config.yaml
n_layer: 11
d_model: 160
n_experts: 32
experts_per_token: 1
d_expert: 416
d_shared_expert: 0
activation: "squared_reglu"
moe_layers: [3, 4, 5, 6, 7, 8, 9, 10]
router_score: "sigmoid"
normalize_top_k: false
routed_scale: 2.0
balance_loss: 0.0135
balance_bias: false
router_logit_norm: 2.0
router_bias: true
scale_expert_input: true
init_std_router: 0.0127
lr_router: 0.00202
vocab_size: 5660
norm: "rmsnorm"
norm_eps: 1e-06
tie_embeddings: false
optimizer: "muon_variant"
lr: 0.00928
beta1: 0.9
batch_tokens: [32768, 65536, 131072, 262144]
seq_len: 256
train_tokens: 427300000
steps: 4557
dataset: "wikipedia_en"
Below are experts of layer 4 (counted from 0) of a mixture-of-experts language model. Rows are named router (the router's row for the expert), gate (a neuron's input weights, with its number), up (a neuron's input weights, with its number) and show model dimensions 128-159. Each number is 128 + 24 x the weight over its row's rms, rounded and kept within 0 to 255. Numbers have three digits each.
After each expert's rows: a language model's description of what the expert responds to. This comes from a sample of Wikipedia text that the model never trained on.

# expert 24
router:165119156111154148112141141153149149103101113093158103114106103143108117100102099096152152096157
gate0:137094099177101085114145129122120098141167133152075137148126129103130114139145154125159132112115
up0:127144175119125096089122111123134145130165136105115136151122147116120162148113159113140130061113
gate1:145104113153121105121103143097121114137094128166086107104138128082171090145155119156123119116090
up1:138133149142139110147119155111113153159142134175096132103088122111168111083106129138114135138129
gate2:079156092117106122134108083154149096078094124126118154128156113122125131123164135147099089141131
up2:081109195145151104148159159135073097166108118127165135146119123098111099111141111098153107107097
gate3:124123129139121141115124114111116126110121141179126121138124118159154118138149071161102108121089
up3:135108092154137116112139111048152110150154127123125122076130098094182167096150080130117155106134
gate4:141106131123136131131104114076109170131129145117095151092142102086135143147099119140100105132131
up4:136093138100137150172158143088111137099079162136125140157098130105109164140129154117101106154115
gate5:122133122137124147152143148110099096108115128153136133158157093097134100149135158085150077153058
up5:144084144120179059129123087117127157131124152131092126180117105082127163127136112117100092127148
gate6:104145167124092081159153150123099128117146113138082135134111130136123155126138112155107137186124
up6:124116101135097128161108137126119110161141120107148105129124149126136119108113103128115149147075
gate7:112125137156096121110132109120130126154120170137136126146126086140124143155131114138124114145090
up7:162141104141144104180130120160133117154098093155112151135093145093090204140145151121162115115168
gate8:140136101142155117162120125110081129154139140167150134090126151082119121121137118102131115133104
up8:084123117132177124181157121105140108144150086110176102130174125116095106139153128122187108117156
gate9:113144117171129151111128149124085090129129117130126161128171117121095151147152152142135088117143
up9:121163119154119161101124141154125136138114123162107124120175142138102131145144125142195138145092
gate10:149093138096088157137103136133083108126146131106137122164137142109141117129118146141125142142122
up10:150089152109123126120118107103135146115105115121106164177148168094120102099094137146123123148124
gate11:136110099164095131109115145122106113126158081136149159108130143122138133116148125172130115149093
up11:115138139134116119093129109113172108135096135113108177092157150117115091140142135114112164132110
gate12:141153095109104135134125122134119089144145138163124186128126162126128108137140107134131103178084
up12:132158114134105096118204160137149139135140122145147131144112118104131123108093130168115146107159
gate13:152142124174143086116127148112134106135112115135121187125142147122127118137165125149094113149151
up13:092116112154141162129131162118122125132112149108114160113132118121153149127101125195162110096128
Prepositions in sports listings. Prepositions, commas, bars and numbers in sports-season tables and lists, such as "in", "at", "for"; also taxobox "Suborder:".

# expert 16
router:166103144109164150106142137154149148097105114098158109123108112137100120094102092095149155094153
gate0:143166106138095057159139099105095099163135143127138142099130099130151129112137135155109043130131
up0:141098150134104149126127128153173090103114092118138126149115123099132138086118089118145099122093
gate1:176148126171160089157145097122126107124155111129123150101123160142198170168140160120110105101085
up1:095102118088142142111106104136137109169092152105135119093126147096136166140162153125147118122110
gate2:134133109140109094150137115094132119110135147169145164111163100107103107093153115147109139119150
up2:099104132148118114162121155127134143125166136129165125126104114127144131097120126157079112120120
gate3:121090094128120102155140114142089113142094113104118119132140142090177156126128163162135067132126
up3:148168100109137121154078138126135157138134121092134098156146162152192134125116100168137135127116
gate4:104114128145156151113114144118126169140116137158150167140102100122147145114179125137126095102147
up4:157125128125154095109144108160143125098097152131108091118139117150143145124118168138135114110181
gate5:112151130130119101116091091134123122146125195152129163131126150101128114156155149156141138140110
up5:156130118144162168087099082128133138136155114142128136175113129102145161147125121116161158125100
gate6:101141154155103128169156081123142161135166121108165136153149157146143146143131096161127072167156
up6:113097176104143131144142157072097152141109147110137115129130122165133147141110143137124143163103
gate7:113114108158083078121120054110116136122161129134121123103154160106131143144128137131127104151123
up7:139095106118121137118105146118118109121147111145109098137095115107126166107154131111166075109124
gate8:125185124139135096128132123125157106116114097120131166130110156141121085092153143160131065140148
up8:144183130118136138072116154130124143150085099092092106124136108165125145128158104120143100077181
gate9:172159145118120133133105125105106102139139105106150122169136144138150153128155139125122098144152
up9:149164111079165152118133135137106102126136098120128135138133123160128136131163154094092103101146
gate10:142188127141109120143162107095173129154119119172136164106120149074212118131151104147117132142127
up10:187088094136157112094135113136134143125159116159077128134107169145128118129132087110116117126100
gate11:133122091091125125132121141127116103132158136122079093150116133115131116159158134176084160116114
up11:152114134136122144147096114090116165152166159114116123098173108126167141110135118144114164126116
gate12:131159095079111125104111159098085096171142135114108163143129118115151127127139151106126129072077
up12:107128101181135099144140084140087120086131159148135138095091117163137117134186145112157096128110
gate13:150143122141109126154118138124083124149169103145136143111112131110153145148131144182123087156137
up13:153087163113104134102142111134095152152136086146082105094175130081121131129114119163167110130110
Suffixes, digits, auxiliaries. Word-final pieces and digits ending a word or year, such as Def-ens-es, encour-ages, 181-5, plus has, is and was.

# expert 22
router:169112150112155160102144134159143146111101111098153106123104109141099112081093106100162154094152
gate0:156096136140118146133151132124153137123131130145139095083129147125148134143103124147072122123094
up0:179122110133130140129104113116100109141112129089129139116180109130154129126138129167139127149100
gate1:133104125127141127105150105136139077136131146107152152126148110120119153114129135134110096119094
up1:104152119124121142152122079101112122129105180079099131124153107130090116156076124101127148117115
gate2:149124129091117099091182126123147116133141151142112155106112152118127119137101138142132136102118
up2:124128160118147098154148130147147133120145109131119126129120128118133127055109131104116148121165
gate3:122125126127109060142123118082101139113136109142128146147145142110145160137125122148133059121132
up3:119152138102110130145095144043124150095130113124103166102121117142144132147140136093122178089137
gate4:097133122148110081165116152106110141172147141124116135117105109128087136128133123145120090115074
up4:154124137074123162102191120121164085083108061127108126169121154127158107124142103116110144142127
gate5:125110121128133134145113145107097142101149137138092129157112139089164172135150128128150121140122
up5:094104102094105153165158082146119128137131126106176124117127098129107126155109155070051150112126
gate6:120150120126130125126164157115136150127097145136124122138119164122137145133136130112117166159115
up6:089090136113068100163139136131139158197116107092151158127109140146114137160154126097142087162143
gate7:137114131137120103110122122118173139130129149119114138190119096142139145125135138163129155144101
up7:111126129114079137161112143146177118116120085144106080137108143119110087114118115092123141135134
gate8:120159088121120142107117139099143173141153148155122160181164128160131139141140127164110112138138
up8:103137116138115149179154127084086149140119086121141086180095161099105141158124118099130158108090
gate9:166156102101101102102121123149128127154115105137090070080141093077127123138107151128144082118135
up9:088117146123152111151138136081111105105123109133154158177131173202093147153175129122090182134135
gate10:097114100115103095124147101099126189097136126138131137161107166084108095151154149132081116113122
up10:111091118173124118103073126111122111145129129135120113137154080128164125131109089143138151141133
gate11:115117147178117095132106115112124118181122169184130139108162133137138099105149116128144110094084
up11:145143122138180124082121142163098151122134150127140139107085084162131118121152154136094120136131
gate12:092163104109137100149144157083148136138120102146126158136121109121187084120144074127105104117128
up12:142129140143154156119108108133092103166185172187167090114108134122141114147138145146128184158132
gate13:101156110143079118150092126115106102122145168123106187128133136114121142133169144138123095150101
up13:135169127135122132135134189116114146143192084118139109157102138155144136119150098124162140112145
Foreign names and con-. Pieces of personal and foreign names or titles, such as Jos-hi, Jos-ana, Kierkega-ard, Hammersm-ith, plus con in Spanish titles.

# expert 1
router:150104132114156151103124131151150159100109110104158104125103124130106117104097108088155152099152
gate0:140166155172137119180137077124078082139118114146121149123155108135133107134107106132099110115140
up0:167126153128138119080093117110151152146131137103109140144124109058085161139135177146108169134165
gate1:104145125150114080156109079094076101126115185145109112177140120107144127172139160156123113131140
up1:172120101130136132173149121126133121131143119074132103165123151121146090124102107154156090092093
gate2:141113095105132090149104162135122086152145119118126142119103148163139130159138125129161136137123
up2:166167111140099099102111125125108191130118096163134112135138142079131095102142142146096134107145
gate3:146132130121116096146163101130153155178098101119073127113144166136118141139100197130130091175123
up3:121123159123156112133165098125124097124117102158129117159153124116171153149080131091101084150081
gate4:101123104152128087131130168086138127149157139129147161153112138122133115125104106145099088124091
up4:124165127132112120124146139140138106138117114080081110123081121181139110106128154112140109118119
gate5:106145091142150122111146153082081123119136141112108160138106101121159133199107113157123081103111
up5:074146111101118125140102131155129122097105150117133099104144133118135151095141120140104092117138
gate6:151129100145149128116145143115108152096196191129081161105104131095130141112153111140124132114098
up6:122109122121125127077153115121152128124134104190116131107156118101138129124114114103141129114150
gate7:161164142126139113087157085117033115145138148139124112154111134139127097120095127180093136148104
up7:104143114127076113101141110087121135156118135095132130100143119131140163150161124128124080137150
gate8:134083110167085090120091127085106154148150121138098172159145151118161143172175110134100117139087
up8:112155151141164110140163145124116086108120139145135123116185111148120155131144154174126163099116
gate9:108134149133134096123108146103105091072133128187088121135117163150127149163118171134112100156132
up9:093179112115122151140088111137137100091082159094135151136128100091107108114115056180079123134134
gate10:153134116139094097152149114137098137103143113126107103158072095149107110098167164178109102147153
up10:110137146109115108164134095128138126135120113106157142107116128131120112120134158111128105117097
gate11:133128098155118090118114130091129190122105136178092141122152116116140075121079132150135107147126
up11:165151105146094149147120091154132133170154098128111129113134147152088128112089179141126110092164
gate12:101160168117153129126161144154132115147160147111128125077118112141111137118121138125172122144098
up12:107112151132149142090109124141081119119122142110149134085087143131142147134125111119134097153118
gate13:146126136089112094135111115125100092170089128184099138171130117123145156098109121125104088129140
up13:135133128126139140170144101121179132122115105131147146124142155077149119152103065137160132116096
Table cells and mid-word pieces. Spaces, digits, slashes and dashes inside tables of votes and scores, plus mid-word pieces like undern-e-ath, cont-ro-versy.

# expert 9
router:158110142112150150104121149165142150107092103090159110117112105140094111098102107103159156101159
gate0:169126128163152078129113070161128111178152135162101135141138118125101119104095139172121083127092
up0:203101125069155087135110149121136176128122088140145146135112126097130160125120146132161113111106
gate1:093156117134128104126139103102145103132145128166091163144137148079120136101163148171139095085133
up1:087098150117100112131093122147170155107134147122132139136126125151138116147125148149091080132150
gate2:095157108112115147110159198166098112144136129156104107112097092120165172136154140129139103146137
up2:145098131123126148177131130169123130093140128087125130119119153185139138177127128110103114158140
gate3:129118126101103149124159152081145111121156158107138122126105145132157118142109119159107135135077
up3:158099129128102156114182129089124076164114112093122112125109176157126140141126142134129136163091
gate4:119184117157190069121156109159113121133129074132108137137118159168149157118133147144137115091085
up4:136147123215116160153179174111085131149163122151126131129163123109124109128115141148171141099127
gate5:155100144079153120124133119109063134091138116157138128119165152133171100140151126120120128128104
up5:133056133097145097122107100130055162124136105157120124108153119131157136162153099157108160089139
gate6:134130139161090135106148172096123141112083145094133141181071091177131160127139147161127111137125
up6:143139140142123130151127148132156155146119153132155102118110086109121153110144149107085180111128
gate7:104134118131110118147145151172085108118123136116181140186131135108115163144096152138077119113075
up7:169117133104129137117078133125161112082122100112112111091140081122092086108151115104101146099138
gate8:111118154092134113136121130182113101093104127136171118120089159137152096139129113118123138134114
up8:097132120129132184164165137148101121166166121133160154114162145133134160129115151164120160130092
gate9:112151127165165100149084116134099130147131142116133120145104100163103118141146111139136144100125
up9:110115128119118154097157174161132145089116098159142152119158093122111136162101133150134085133162
gate10:106116128127132090114082100121112139197133132142168125126083155119113119095107092127099156115142
up10:103087173192106113112120138132132164132123085116130158119091137155146137113092132134123132119106
gate11:132182081105143110131171158115133133142146120115147120159150135106144161143148136145102165126124
up11:131136150118151102095097114150164155122132152134172128127138126137112165109154191136105136102170
gate12:148081136084088129133119106121097102118094134111084151125111135112136167162118133158152100103109
up12:149141107119109131149162155184124089156118118120120120167116143125148157141101112117142108113127
gate13:147155110096088156107122122113128135096179142146143183147156153138098124092163170141125109127119
up13:165138087128160128127113169135116079155107118135134133103129118140199132113148098110133142116136
Biography and note fillers. Prepositions, periods and colons in biographies and notes, such as "in", "at", "Note:"; also verbs like graduated, served.

# expert 15
router:157106147107160152087135129161139156107104108104160103124097122132111114091099107093152147096156
gate0:101125154097110091142101140123152100138135122199132128150140115122164182090183097153134107119106
up0:093121075131116114139132165103138128147170108118135139152109101130163121128172119106143126119163
gate1:118158162084118096142164172107115137097145088137130145141151148132126110132124112132164069116111
up1:185118100121097093137097102135127138132155130145090132112169123111124155135143142141144149098117
gate2:117128106170125068153135160128129140125135130166099116113110111142136130129117135128133110133127
up2:157123125079131146128087116152113133110109145161110130145119129132096128114110119095098119065128
gate3:094112156121106119116094137130144094136153168131112122120130116134137153145113098145090110074112
up3:145151132105126150121146145169144112134142136123146139142112142137124108104065155125148121126148
gate4:119179097127072115124144094078132094150147132096094162112124103118125112121134135174108147158081
up4:153087132122108107174149138147104142108143124114189133176141172110146157162094116143154121145084
gate5:174147173104141128148103129137136116157141135140106136141124105135167155121088150127084101184109
up5:145116138154122155133117105093126123113134135123127182134120114158162103132112132130126144180136
gate6:102103121158120118135111116091132156108154125127108162162111067136104128093128160171092065105126
up6:138061144151155143131146079124179112128142157112111105120104123118124157155152117123142176117116
gate7:136168142118148098160142175117138171108135146158105145095141163143103109139179129141120133112134
up7:103112135123086150107092072160101101131119165133117129156212090121148102101102153128181125084122
gate8:107110127185125154143178127142102103118109115129162139172077115095148102137155141144082138120102
up8:109123103159147107086132103139110130068138112135124155164121132146083114153147131140123093122095
gate9:126113103178111109094110121097125114112144132131151168126133079136167140159168106120106086092116
up9:155131127090127133124112120173138135128087138145106146082106074150168118140112141148086146160141
gate10:129116074142101087128141136101099094107151072134120097101169145183141136130146126161106148118115
up10:097097127122124112141090113102134146117109115116108137090106088138126108124137135123152160128093
gate11:140126098155140096159146080110095097127141111108092181160073138109107147159140107113100113138092
up11:142079131107081133147155131131125129114108112136132142121119106085157123156154163157087123108109
gate12:173165092136142086131131087112161120150177143160169145126125109121137108106167140123106115113107
up12:099137117138151131117136098142100161177120110135142095133098096129124126138131143109121133152144
gate13:127138152137110130129150122094127099116135135129112143135157104136161136143138099122101097176064
up13:114109152088098114091120107126131109129161169109103120092068130109148107135129143149114134105110
Table and line breaks. Table row ends, line breaks, dashes and slashes in tables and infoboxes; also Cyrillic bytes and word pieces like retrieve, wonder.

# expert 26
router:177112146114152158107134128154147158100097109102146108119111110136116118086097102095150155103158
gate0:153133114109111154135138136115113115164145182129154184154121073109138117123093127106120151101124
up0:148131138087136133096160157156106121156125085140142154118160112152132180134110157159131153132119
gate1:058148108157130130138095131106117096156162175142114114102140135104146141121127129132139098119120
up1:105142128141115096176117122103101135104113071129121111083165126168098146136150133123123104168122
gate2:108140124130111063146108159117115133154146161156102180162134133074136177166141129121112114154120
up2:145088166129113073144127091146141106129135109161148154136149131161124124115137124102098151087107
gate3:171110121135107129154138122123123108177183149141109097140143092139125114175147109166109121148085
up3:160109158076109123149111112103115096147130127098158119105126146113109084145137090114130147147122
gate4:157115172139117108109105108125125111136126141170122119100134145099120146114131154131115111127121
up4:147134145188130135182143090109137084127114114148164121117115134128173097175146123119100154174122
gate5:124113156087145103126131139074107100103109124125091130174155094138168137160126148152126077179111
up5:144155127090151124123126128156115125149107106113138128127095165122100101142096115143155149121083
gate6:164104113158130118133182170123121109108129131164109179116120135145146135154175156119154108131087
up6:162130116106129096128087120178146158081128146103152113144124111132121165171137137091151126141115
gate7:127153100160099098130107109113154108128158146146082160146144121077148100157153114179164106152116
up7:124104133100109129116144153099116139170149132129116118151152089099132139127125118126098135127144
gate8:131126152152160120147109123134134130153124148164101116122154122088131145171166158117147124151098
up8:092129139114130181147172113099116139123134101121124130154099148040105134148127150101123138134140
gate9:136142109112075101094146100120096147107149117095110147161110143136151124140157145148099129128108
up9:054068107131101130119127145116117145171096158103153121125120140119094163097108080122143117115154
gate10:111119150157128076160100179128096086151121111121119096132089155098151153135144153097105070122127
up10:162114174119119106135135147151127111156123144160116162148130104123115127099095152090132132108107
gate11:130151116144141122121112143105102120147171125093121129140152101127140122096108169137161082093144
up11:108103149087185122168100116104140151112128121131139131129141092123129130175152134116115129115169
gate12:130159181131120114119124119082063105196131148128099160113145142120140110130132187097149083141124
up12:087150110123097147114129117132134100128146105132152130149176116088134133114120127178190136156099
gate13:117114112145107150122141117122103110176130159150144133098122096142119106133152179170114120112137
up13:156121142153106114178147162130142150121073143121117160129120134124164131118126126153137161122106
Parentheses, football positions. Opening parentheses before glosses or dates, and football roster terms such as player, MF, FW, GK, Pts, and table-cell name starts.

# expert 29
router:175105148115158156116126138156147154101103110097157102129108097138094116092101101101151156107157
gate0:106126129191109086130107099107151126130119136092128119144116130128130142137142114116119148178138
up0:124103127074100152138112137125106106107163136106131115123152129087126107142122122134131128071127
gate1:125106101144170139129116151131160137150183157149096162161125107129134159155144102166127116132128
up1:126126159126126136141120109103084094079127106155094147107071116096099124125174093095112128161147
gate2:146133111150132123147127075079104093170166162146100122143130158142115152145157124097118106171112
up2:173163126108180130103150105129135110159107101105114119119164129152119120145109116098104115143128
gate3:126102135127092090116165074131132157142137127145108127087165127083103103136158140156135113163127
up3:170164164097104163117120146088132119121137104093159104120142084130107125120156095107090138164103
gate4:138154143161126112115088134145098087082172130144099158120131145108169094107168089127092100138124
up4:093096163092102146124142125115145187145166115174115102097129152142106119114145133097143119112130
gate5:077138109114092108131121103103148074114110122135088126177131100123133149104161146095139117136104
up5:120151112114174175139146118121103121121117143112129102114116131177146109173142149101128139137135
gate6:130092096142119104117169109149100151172126163134146156137115115142117059129139100171148097130116
up6:177160117099142158134152131113113126178162116141143107130130112145140160164141108142137113147134
gate7:137138121104112139122143190130118113128110100169128143135160111099133115149152128170131104135124
up7:153118131119085074130135115085132126160143135136094118100150125162123140083144184124137119123146
gate8:123139129131102128132153121134122113121111131147133123144111137108165178136149140171084112152163
up8:142139122148128101098124119162127095121138093114113145145142147172133089109197086102111153082155
gate9:143157111172124106141149090116115105127138137122108124136118179139109123160141165116122111118122
up9:139107192123150103126127130177165137108135117161113108175103212136144134110130126106103104103180
gate10:142129123133122102128165140114132149150106156124085143103134124142180125092123101156127102143081
up10:116141118163122114129111131120175132097176104104155175109134103072135138172111074150154129091140
gate11:107100108145169147134125077129108121122130138171129141131135183126142131131125131096129137135110
up11:142162115149180072142071109137147066138134131133106154132164146105121093178099136112142114116116
gate12:153136173139116116162121123136137124156115055130129154135111148112142144133143115136119097126108
up12:121157169130111148134155080136088107151131143124099090117125168117129141127128058142121176105117
gate13:143191138133115082160126110122130124150119104153144125138102183144117109142127137134111095123117
up13:150155134125115153101109170141109113106089128095140169085122127123111110155151127164106138080101
Paragraph and heading breaks. Sentence-final periods with blank lines, heading markers such as ==Plot==, table row ends, and commas ending clauses.

# expert 31
router:160107156111161143126140136146156157112104101094155098126110113140113119097100097096159162094151
gate0:125129101123107053140116108127129129139110136155117138172138125134124088129087090157126127115082
up0:094168131155181118144133088145124142131146142122159172138104136098158171136148096159114141143120
gate1:145129154103115124134178141139139154138121151175131125151121147164147101130185123124141097080132
up1:181117124113093146132151156151102111147102163121134141151125101105110114107091137138103179150126
gate2:102137100170073154132111138102098101136131157117113149104136134120155125092137092124108097122071
up2:149110118133146137146151134131102138135109095171109105083113165116179131153084124129146154103131
gate3:117117114150111123134119116103110128132146123133113120202118107095134127098127148125137111128104
up3:150114139125136134152136168107104125136181134071098113125136112138128144180117128144112144132133
gate4:134135131112160112145110115117107133144159103127120127148121133106164182134144167138125087081126
up4:125115149131106109091116112136125163121147116112113171132121121138144111104169082127134124101142
gate5:151097143117130116162107105170124117124130136136074126130109156136112130156142168123125118126111
up5:119115096145107101101088133098112145166119166142116113133162115133136097110163144154122127141107
gate6:111117131113140102176119127092128116135113125143072137132133140124137090137108113111124118143137
up6:089118120160148100143129116139159143132144106084121165117065117101139089134115089132137087147156
gate7:067119119138157135106101140148128107101082117127107139165119092140119136139127124191146130140088
up7:118079119144104070121066094101121167142116122112157099105117118116131149110123115115174165115131
gate8:125146098092147131142153095087074113062119141088121165160159127108124107167098101186148083128134
up8:126133169127158127078105146105108113148156146163146158145118111125099114123122140110130139132120
gate9:145122165170123087124091108157122124162142113157133112177122141175189137124162145091137150101117
up9:092126129093130118112159092129115151130172175145136148144122153149117124128152107139139147110135
gate10:117099164126098128118134104096156094116138104103128159177140153122140080123133117119141154093106
up10:141132192157142146162136179136107131129113134134086139143140123148173074154144115111116139112069
gate11:108129126117096073098108133105156125156139139137143134117116148089127155135128158110118105145106
up11:108169113160169160120111130162110168122124155120090159144116145147116161112089119169184119077130
gate12:101086158150074101135098109145082139109106113108138115093129139098190127106125166107141100142107
up12:107134137174140135125127130120118103117143094092114114147114137117149155160087150143082161152097
gate13:076101119149117139099122145167098063150163124138112136123159182105116099128134175132062151114084
up13:125103134124117174110091087122133139123133135121121132117148131128097152124166148112095140103178
Taxobox and date spaces. Bare spaces before years or dates, "Phylum" and "Region:" in infobox lists, plus word-starts like Tour, paint, influ.

# expert 19
router:164119139111172154098140134162150149095112110104158100117115111133107110099098110091150145093155
gate0:186146117124138070115093097149122129104131154157109158125063161163166137115132180136141109125108
up0:091151175176100136154131146136109107102142157096124153120133134111096191108121131138136098119143
gate1:153116121109078127144126115094091164147108131131148148148130145166130181089100150114146094168085
up1:163134129071129172131161130084148125111106128101122138140141108137116107111136116154135140111106
gate2:127127099131119116124130108115101127157108148183088156117116153048137135123143151165136138109120
up2:142106119144191149104118105111146160139149132077097127119135110121136121166155120141128115142078
gate3:132165146137131110160133136100123118120119161128102109117145102119140135136127159139136131129145
up3:180117127137145163117118133183118137128108115141110114112167128160097104118158135123115167094121
gate4:095093095132083144128139100141147132128108131145102156143100092117160135125150127141098119138138
up4:147154124115156154099125146114114103120135151123151126144148111086136149086147086113152126126161
gate5:114151131093115113153110130150137170116140133138099167104159175139137093075133093157131139139127
up5:122151129113114146124116131106126118111155106126101168103120156091103135142114144110130112120126
gate6:150171185162098095112157129103142122098136148125094193140128158140101138167157148137129115090116
up6:117130115120149193190101107137171109178116118146108138117171163126100078082114137120125138164100
gate7:129107146119112124123144143176109134109132166150088081148103131124168126138139138178136120150109
up7:118133099144161144136149138110151113115147132108111121135105183129152091154154095147083116109149
gate8:110116146165130107142125083144104140204147145141148139132160143144166111128127125152114068126109
up8:105122122141161111106086176132117126140120121119159132097142137132132150109113146125099176149136
gate9:105148073124122103155126097096088099106128153081135133132151164148144107160129123169101114137087
up9:149125110127168104142123121151178124095133111120135100114089152079095127127121114157107149138115
gate10:143187142161102148146135126129104146111134089175098129108159080111127142181161154149147113120128
up10:158170145114111132118150078135149167093135157158110123134126075115141132136089161142128128132131
gate11:122118152148098096144132100153113139124161134139127187139122100102116138123126146107128127115099
up11:107155125144128157107147145131107122151092122158156123137135159102118134086128162154119141125120
gate12:129133079168111148133076107119105128161108147138078092156104135106097103122104126130093086165139
up12:138141175150118126093130108083119093141126116109168141112163123126131153137181132132135108142093
gate13:159114110123099130202168126146084096091123120159151154163147136094150104166137116115086128097109
up13:093156090148161133111129116135171107109156097156128115134130144116121161149124112147108145128113
And, commas, cell ends. The conjunction and joining names or clauses, commas, and table cells of votes and scores, plus -ic in Leicester and Classic.

# expert 3
router:149109145116148151110143140155154148104099116097161108138108100147109105093098101097153154082155
gate0:130131120136095162124142145130092128165097134117055136126119160095180114140146171098153144165139
up0:129132123115200195134143143094115119137141124105130108073142131116143118155148135112143126159137
gate1:122162121148115137149143177121093128105119109146122145095106089122108144172143117140106106108100
up1:124114192114118165117124131119124124121129135154123127121086121136164110142125116162127069162076
gate2:131116124126105124144092094158131109190147130152123109120115149119127137152148161127094138117089
up2:127075111131129126152148095126159133092096103160121111126111117108137154152110140104093117163120
gate3:140133145167126093106122144123094133184130123097095110136140122118124088132118199098133096161136
up3:154150117115118129105159125101159116172093112067145136117106123077126148121117135126121115098068
gate4:082130120148065129136138121124168185130140156168105118124096137156164137116122114145114103140095
up4:186098109132134133131074111147092087133098145096174127163133129100124116171108121103137155133102
gate5:131145101111157152124109146134058137123126154154113129120136145107083131089115148160122101110110
up5:102155129138149097085156114178143141082117163131131071142118132163097102127140074147100154117145
gate6:064160134186149091107118139105136132139127129106122159164125111145121158123185178179149134128133
up6:134159103127124127138137124103139153102089070107116136137112128120154146152143167095103170113101
gate7:176154103157160130157127136108120136141179135147099109187160123121128128100105159154121116118115
up7:115125117160157151131126106167143122145151103132131115128137112123162126144087128102096119090076
gate8:118167163139135117152115138129142146126103098143124112135121167167130135123142150186117146098124
up8:126176174172139089097160069107113134149141176116119142164126155139135121151167134101124114175186
gate9:107126152097135087152148165129129110155133116123074123130124107090140146089148111110095107151079
up9:114128102154141124113157113189137110123149103100117135107130110129112106127145122108118128109117
gate10:146129113136119097089116113138073132178095108155109144093129090128143138118105137125201119159106
up10:127115127147089128110145123124129127080116114106096126131163114124126170160095122128157141140121
gate11:112160122101122120090138112110166151156080157157118130113091143127124140165090148158127113126110
up11:134135130123132148113129117120106142126157133115148115117122115127183120094116134117123116107153
gate12:104148115152092122137162156089139096109095109129123116151112118109113140107076143141086130150102
up12:111121158104154089105119108193131107119095120154143146115112141115135116141097111140131125153113
gate13:103109135111112111102138123166150138106121156138107139119092116113134109145145140145126083131098
up13:099124135111121077145152142144079176104114119142162113135155139148147138065161144120111159116098
Romance-name syllables. Vowel-ending syllables inside Spanish, Portuguese and Italian names, such as Los, Santa, -ando, -ito, Ferreira, Valle; also "controversial".

# expert 6
router:155118156118149157126131138161140141094101113103151104122095113130112107094093109099151149087170
gate0:115143126153150111141147128101152127156167140110129194134155105152128094139120107149124099124124
up0:133115113154151149120158127118132166118177121165147113106121142098171124126130157139100102129135
gate1:149136116141134106100112050068120097140142206106128113122076130121165180072161136155122085121136
up1:176118113164132157145131120126125126134117097123121129119112195133157094149161150145122145132155
gate2:147114092117121111127140122170169109132161163106097099137101125164160135122148131101154106146135
up2:145142110152122129081142128121150099162137127111101101138115136131132148148118092114150155118103
gate3:119121127091146115165096163083115107135115144115115145143128124111117127138140163122144123140093
up3:172116135119144137085162110137127161131093101120090115113139096170088108152123144142110139085100
gate4:132162146120154047124127102131099115141124094154133114135133106159127138159095099174106105119123
up4:103096099108162131087096128140135114144160145104189111103106141128129124141148149131122163117139
gate5:091128127134141106137091183095091163131129147113073218132125109107122158127118106147155113130142
up5:093140117161181152140131116133100151158109127136122169139114116107097092145106109136135141082097
gate6:110160124160118141131155168155098124143144126148139125096166096125152131136143134149084132114114
up6:118102138138151053091108120107137178101120133112121158081122154140130130144157130183146159109116
gate7:175147161142110110105113168122107124164116123133138136129141155120167165138097098144105135127114
up7:131115102131180159126134139121040121152107119087111120097130108065101123127168129150098123124139
gate8:116098096162124102107163084074136115126123146147087148134106127147122172119171117181119129123123
up8:143123183105129125184126115144147158154128134162140124165155120125142118100123107139085128136158
gate9:119157113129126081111142143134145112099157152093092138150119135132176098085125129147130061139106
up9:106101137140146133125196123101098176125147156085139166112127099181136115118171139125186105126125
gate10:103138145117117074135150136134125122134170132161121138138116141136136122110152146093110056144123
up10:153172139121121124133092155154140126134152084091129165130129138148104130141149094067114105152094
gate11:136087151158136144099117112100084130124135125161125136124147133161141102120112110156115070110157
up11:120165132124121110152130095101184125137125086141127142137059117153140147145114136082124122131123
gate12:123150134131121054137092138078148095129137119127113135126118119096176137135079132158101129125114
up12:146120112128124117110127145170153111165156103080103079092106138126111130150132106132107143071109
gate13:163124161092060085138124098127106112147119126112124137114093100098128126149119137143131096144091
up13:136109110124151111108129130085169125171128108095146121122127168132149165127084108161109221088129
Word-initial pieces. First pieces of words after a table bar or line start, such as cor, pre, mon, dev, A, In; also list dashes before Phylum.